Weights of a small mixture-of-experts language model, trained from scratch on English Wikipedia.
Size: 10 layers, width 96, 7.71M parameters.
Below are experts of layer 7 (counted from 0) of a mixture-of-experts language model. Rows are named gate (a neuron's input weights, with its number), up (a neuron's input weights, with its number), down (a neuron's output weights, with its number) and show model dimensions 0-95. Each number is 128 + 24 x the weight over its row's rms, rounded and kept within 0 to 255.
Before each expert's rows: "mostly gets" lists some tokens that are sent to it at least half of the time. This comes from a sample of Wikipedia text that the model never trained on.

# expert 20
mostly gets: "Mo", "take ", "took ", "Lo", "taken ", "Du"
gate0 [ 83 142 135 113 135 136 129  74 108  94  99 146 117 163 124 159 156 169  96 113 143 118 112 131 140 110  93  87 141 167 116 133 126 110 130 206 126 171 133 147 163 151  82 114 181 163 140 102 101 121 126 126  95 128 112 123 140 139 126 119 103 152  76 114 147 136  88 123 137 141 151 125 137 138 134 126 157 123 104 124 108 121 137 151 124  96 105 112 153 156 105 103 135 135 138 157]
up0 [168 135 108 145 107 106 116 122 135 114 127 123 184 103 102  56 150 127 136 114 162 138 109 127 147 113 138 124 119 127 151 120  89 169 136  93 107 110 120 139  84 149 155 160 108 110 170 117 116 175 107 102 165 128 135 135 133 106 146 123 117 142 114 168  96 133 116 113 153 131 138 108 137 173 136 137 133 102  77 129 124 199 120 128 111 176 120 132 132 129 120 129 143 105 146 161]
down0 [179 138 128 178 151 134  88 148 160 126 129 126 153 111 130 131 108  55 130 114 168 123 135 130 114  99 120 137 181 140 132 112 110 119 117  99 142 114 107 134  85  94 118 114 135 148 165 149 139  98  99 117 142 120 118 116 101 120 102 119 162 143  97 130 150 190 126 152 178 100 151 128 151 116 163 117 124 151 108 147  85 157 116 132 147 129 115  92 130 109 105 104 131 126 127 163]

# expert 36
mostly gets: "Georg", "Mar", "Virgin", "olog", "Victor", "Turk"
gate22 [133 146 133 119 124 133 147 147 116 136  66 124 119 141 134  87  98  86 107 109 127 136 127 113 134 177 160 110 113 125  93 143 173 142 115 143  82 151 125 175 154  96 114 168 108 137 155 110 133  89 111 134 136 103 130 131 144 101 135 144 125 146 136 119  67 110 133 119 108 165 130 124 112 120 148  73 152 150  87 143  93 131 127 163 128 145 142 144  68 137 112 121 132 150  89 119]
up22 [127  99 137 145 152 124 117  88 127 122 158  98 106 123 170  95 132 149 134 106 130 167 124 143 116 129  97  81 114 100 125  78 133 132 125 162 122 166  95  88  98 158 177 132 193 165 150 159 151 138 112 111  93 146  91 116  99 111 122 119 137 134 199 134 122  98 124 114 114 108 136 123 115 103 156 134 130 152 138 159 136 158 113 137 134 116 135 110 116 129 111 121 137 158  95 108]
down22 [132 169 120 137 134 120 148 124  98  76 103 116 112 127 111 155 133  96 113 120 134 100 143 127 132  57 183 107 158 146 107 144 127  98 155 123 129 123 154 119 162 134 142 139 121 168 146 132 127 143  62 117 124 168 125 108 122 142 109 115 139 158 107 163 105  86  82 117 138 142 116 160 136 112 134 153 128 116 142  73 114 149 185 132 142 106 139 150 130 116 147 143 158 113  97 137]

# expert 21
mostly gets: "Di", "Se", "Li", "He", "Lu", "Le"
gate0 [158 120 104 170 140 124 140 115 100 103 141 138 143 152 100 151 161 165 131 154 130 122 149 119 114 109 133 140 105 118  87 160 168 122 101 137  94 146 158 135 133 148 122  84 138 126 116  72 126 149 112  73 122 132 159 108 123 111 136 126 116  87 113  98 157 110 135 114 195 165  94 121 141 119 128 150 142 115 109 135 171 180 129 164 140  90 124 123 133  87 135 136 144 114 162 124]
up0 [136 117 135 141  85 167 134  96 147 145 107 156  81 182 175 125 124 128 129 146  96 107 130 122 110 116 127 100 109 125 112 127 137 110 120 122  86 113 130 172  87 165 144 121 181 115  95 150 107 163 148 124 118  99  97 119 119 102 147 118 127 172 127 123 146 122 142  99 135 119 148 157 145 164 127 124 125 103 141 168 153 186 124 120 150 125 121 162 112  88 121 127 151  93 164 101]
down0 [104 146 120 114 105 152 147  91 141 146 155  86  80 127  94  95 140 174 140 133  65 128 146 117 139 118 101 141 172 144 148 134 165 102 157 105 151 146 149  98 156 104 136 109 157  92 140 134 120 150 125 107 149 124  98  96 132 117 138 102 159 146 168 161 114 167 110 128 127 127 112 134  95 159 115 123 149  87 127 105 102 172 128 118 126 116 142 116 109  96 174 162 128 143 128 122]

# expert 7
mostly gets: "tion", "ment", "ence", "sion", "ation", "States"
gate0 [124 137 149 121 126 108 144 137 122 142 147 147 161  99  88 113 137 115 130  99 152 119 115 170 147  86  94  90 110 127 102 104 128 116 137 135 141 152 123 122 151 105 124 168 136 144 121 135 137 123 125 136 149 148 103 122  84 133 143 180  81 129  98 140  96 166 170 106 117 141 102 180 139 141 152  92 111  96 146  72 135 131 154 142 125 187 137 132 177 131  86 108 115 112 130 108]
up0 [163 116 122 138 145 123 104 108 180 142 103 170 139 151 133  82 157 148 147 130 120 146 112 129 141  82  68 142 138 110 130  81 151 112 131 114 144 122 132 145 146 129 113 146 186 130  96 128 165 119 118 112 139 103 131 120 152 155 123 150 116  91 138 154 108 118 142 142 115 116 146 153 149 120 126 126  97 147 154 143 135 176 137 132 144 105 111 126 128  78  50  96  99 107 147 144]
down0 [ 98 141 111 133 120 100 176 131  96 142 104 100 122 130 111 162  99  84 141 120 168 136 154 122 120  84 130 115 133 145 171 151 123 148 130 138 117 108 153 116 151 130 122  95 140 107 113  90  88  91 113 124 127 141 121 144  96 138 135 130 106 167 146 153  82 131  90 119 144 199 143 181 111 139 132 132  84 138 121  94 147 171 161 142 119 131 138 165 135 128 134 148 131 142  94 110]

# expert 18
mostly gets: "== ", "For ", "=== ", "On ", "==== ", "ES"
gate0 [ 97  92 143 152  99 148 117 143 133 116 112 141 126 126 150  95 114  77 130 109 112 142 113  96 174 149 138 183 120 129 135 126 118 141 145  97 106 129 111 138 167 120 138 137 143 153  95  92 115  83  93 150 123 145 163 125 133 111 127 156 160 145 110 102 128 162  95  77 114 174 165 124 110 163 131 123 115 145 118 135 163 126 141 162 105 129  92  99 101 166 104 169 118 144 105 126]
up0 [180 119 123 138 178  82 109 130 159 140 143 138 109 126 116 143 122 185 114 123 165 133 150 127 123 123 100 115 103 124 124  98 156 172 128 166 152  94 139 107  98 152 128  97 132 131 139 172 136 140 108 112  99  97 113 126 117 116 119 112 133 114 145 147 157  97 186 172 146  93 114 116 154 142 155 110 153  96 118 101 117 121 103 119 107 109 186 173 114 110 142 102 132 116 123 123]
down0 [132 191 138 129 106 143 153 103 136 180 144 150 147  94 112 162 113 153 161 140 131 104 122 115 127 121  85 131 127  78 149 144 173 144  94 137 122 125 105 152 115 139 121 122 153 128 137 126 125 116 128 104 109 116 101 143  88  93 127 106 115 124 147 109 133 112 135 140 151 109 165  92 139 142 183  81 160 138 129 152 142 125 140 203 104 109 103  88 137 136 107 102 153 109 126 129]

# expert 43
mostly gets: "man", "Don", "ren", "els", "osh", "Died"
gate22 [107 152 122  90 155 149 140 155 112  87 156 143 117 121 137 145 149 172 127  94 149  85 148 140  95 106  71 114 128 110 124 150 115 157 117 158 106 147 113 120  76 136 140 115 147 137 126 127 120  90 133 122 131 165 118 148 132 161 112 139 124 138 122 117 108  95 139 140  87 142 164  91 128 137  93 120 147 151 128 134 119  57 164 144 129 105  74 152 112 176 141 158 129 128 121 135]
up22 [122  97 116 125 109 149 162 113 122 113 164 122 151 160 108 102 137  88 140 120 119 166 123 131  90 161 155  94 154 111 166 118 126 158 121 113 149 128 114 143  78 139 114 116 146 116 139  99  59 166 136 142 140  85 108 105 143 165 125 174 117 171 142 120 136 118 157 138 139 135 134 130 139 110 101 113 173 101 113 131  99 114 165  82 167 138 122 129 152 125  77 133 119 142 127 136]
down22 [159 115 121 158  87 122 138 113 153 110 175 138 140 150 113 125 156 128 106 142 118 181 145 125 110  69 107 147 188 151 157 123 146 135  91 144 125 133 115 120 137 147 137 153 118 153 137  64 143 113 118 120 155 116 143 138 149 146  87 114 105 133  97 150 116 106 126 134 114  87  92 112 138 124  74  79 170 172 116 114 112 134 140 107 108 128 100 155 128 162 124 147 117 136 137 122]

# expert 30
mostly gets: "\", ", "), ", ",\" ", ", ", "ah ", "produced "
gate7 [115 121 136 109 149 127 151 148 134 132  97 160 122  97 142 100 172 176 104 128 128 125  59 177 131 107 167 136 158 117 106 113 107 163 112 138  83 158 159 139  97  90 115  91 162 120 133 112 130 164 131 107  88 109 106 140 129 113 134 105 161 103 153 147 104 106 163 119 160  95 138 141 131 116 121 117  93 156 121 154 138 133 113 105 124 131 126 128 122 146 166 175 130 108 162 132]
up7 [ 93 136 117 146 107 132 110 166 142 142 162  77 131 132 107 139 100 137 143 113 132 111 160 130 100 159 148 117 144 147 145 130 137  76 105 102 151  94 138 101 105 138 121 101 110 134  97 165  99 129 121  96 154 128 131  88  86 177  98 131 140 123 133 146 163 110  93 164 182 133 104 115 140 174 146  99 148 139 165 141 121 144 127 137 104 163  94 100 126 123 118 123 122 164 136 163]
down7 [143 122 166 147 108 132 103 145  86 115 168 147 146 142 100 122 177 119 144 106 123 123  77 122 146 173 156 148 167 168 125 123 130 101  72 104 108 118 122 109 109 141 122 128 151 108 136 110 138 154 118 144 151 165 124 122 136 154 147 103 148 166 180 140 123 188 100 127 159 143 137  99  69 112  96 113 106 141 152 130 141  88 106 137 131 134 125 113 122 104 117 100 143 124 143 118]

# expert 17
mostly gets: "ville ", "ton ", "ne ", "ov ", "ford ", "ti "
gate0 [152 112  94 106 158 153 105 148 132  78 154  87 124 119 120 119 133 124  96 138 166 115 170 116 141 169 148 140 141 155  98 104 134 110 145 159 142 115 126 171  90 126 104 141 143 109 126 130 110 121 128  94  93 178 102 165 129 106  83 159  90 126 121 141 145 113 100 117 158 172 146 103 169 168  96 126 115 127 110 162 143 117 136 154  81 120 120 106 121 113 113 134 121 155 120 113]
up0 [104 147 155 104 103 139 172 142 122 158 150 115 145 100  93 102 110 127 133 142  84 135 142 115  79 122 132  82 122 131 159 115 144 137 132 118 116 153 126  76 116 124 134 139 121 143 162 126 133 151 148 162 120  85  89 107 127 172 132  95 135 159 156 139  92 120 154 126 130 135 123 143 132 102  92 124  55 140 128 131 135 189 114  96 111 148 170 145 140 118 136 142 104 164 140 121]
down0 [136 114  95 116 144 145  79 131 107 129 107 140 129 201 160 130 152  74 120 121 133  77 113 109 152 122 154 146 103 139 143  62  91 107 158  93 164  97 105 191 121 147 133 107 134 111 117 153 100 134 102 113 128 138 167 133 117 113 128 143 113 103 131 119 130 120 115 114 143 128 163 179 135 141 139 114 115 106 134 150 125 131 145 152 121  93 140 138 170 131 157 149 124 134 112 116]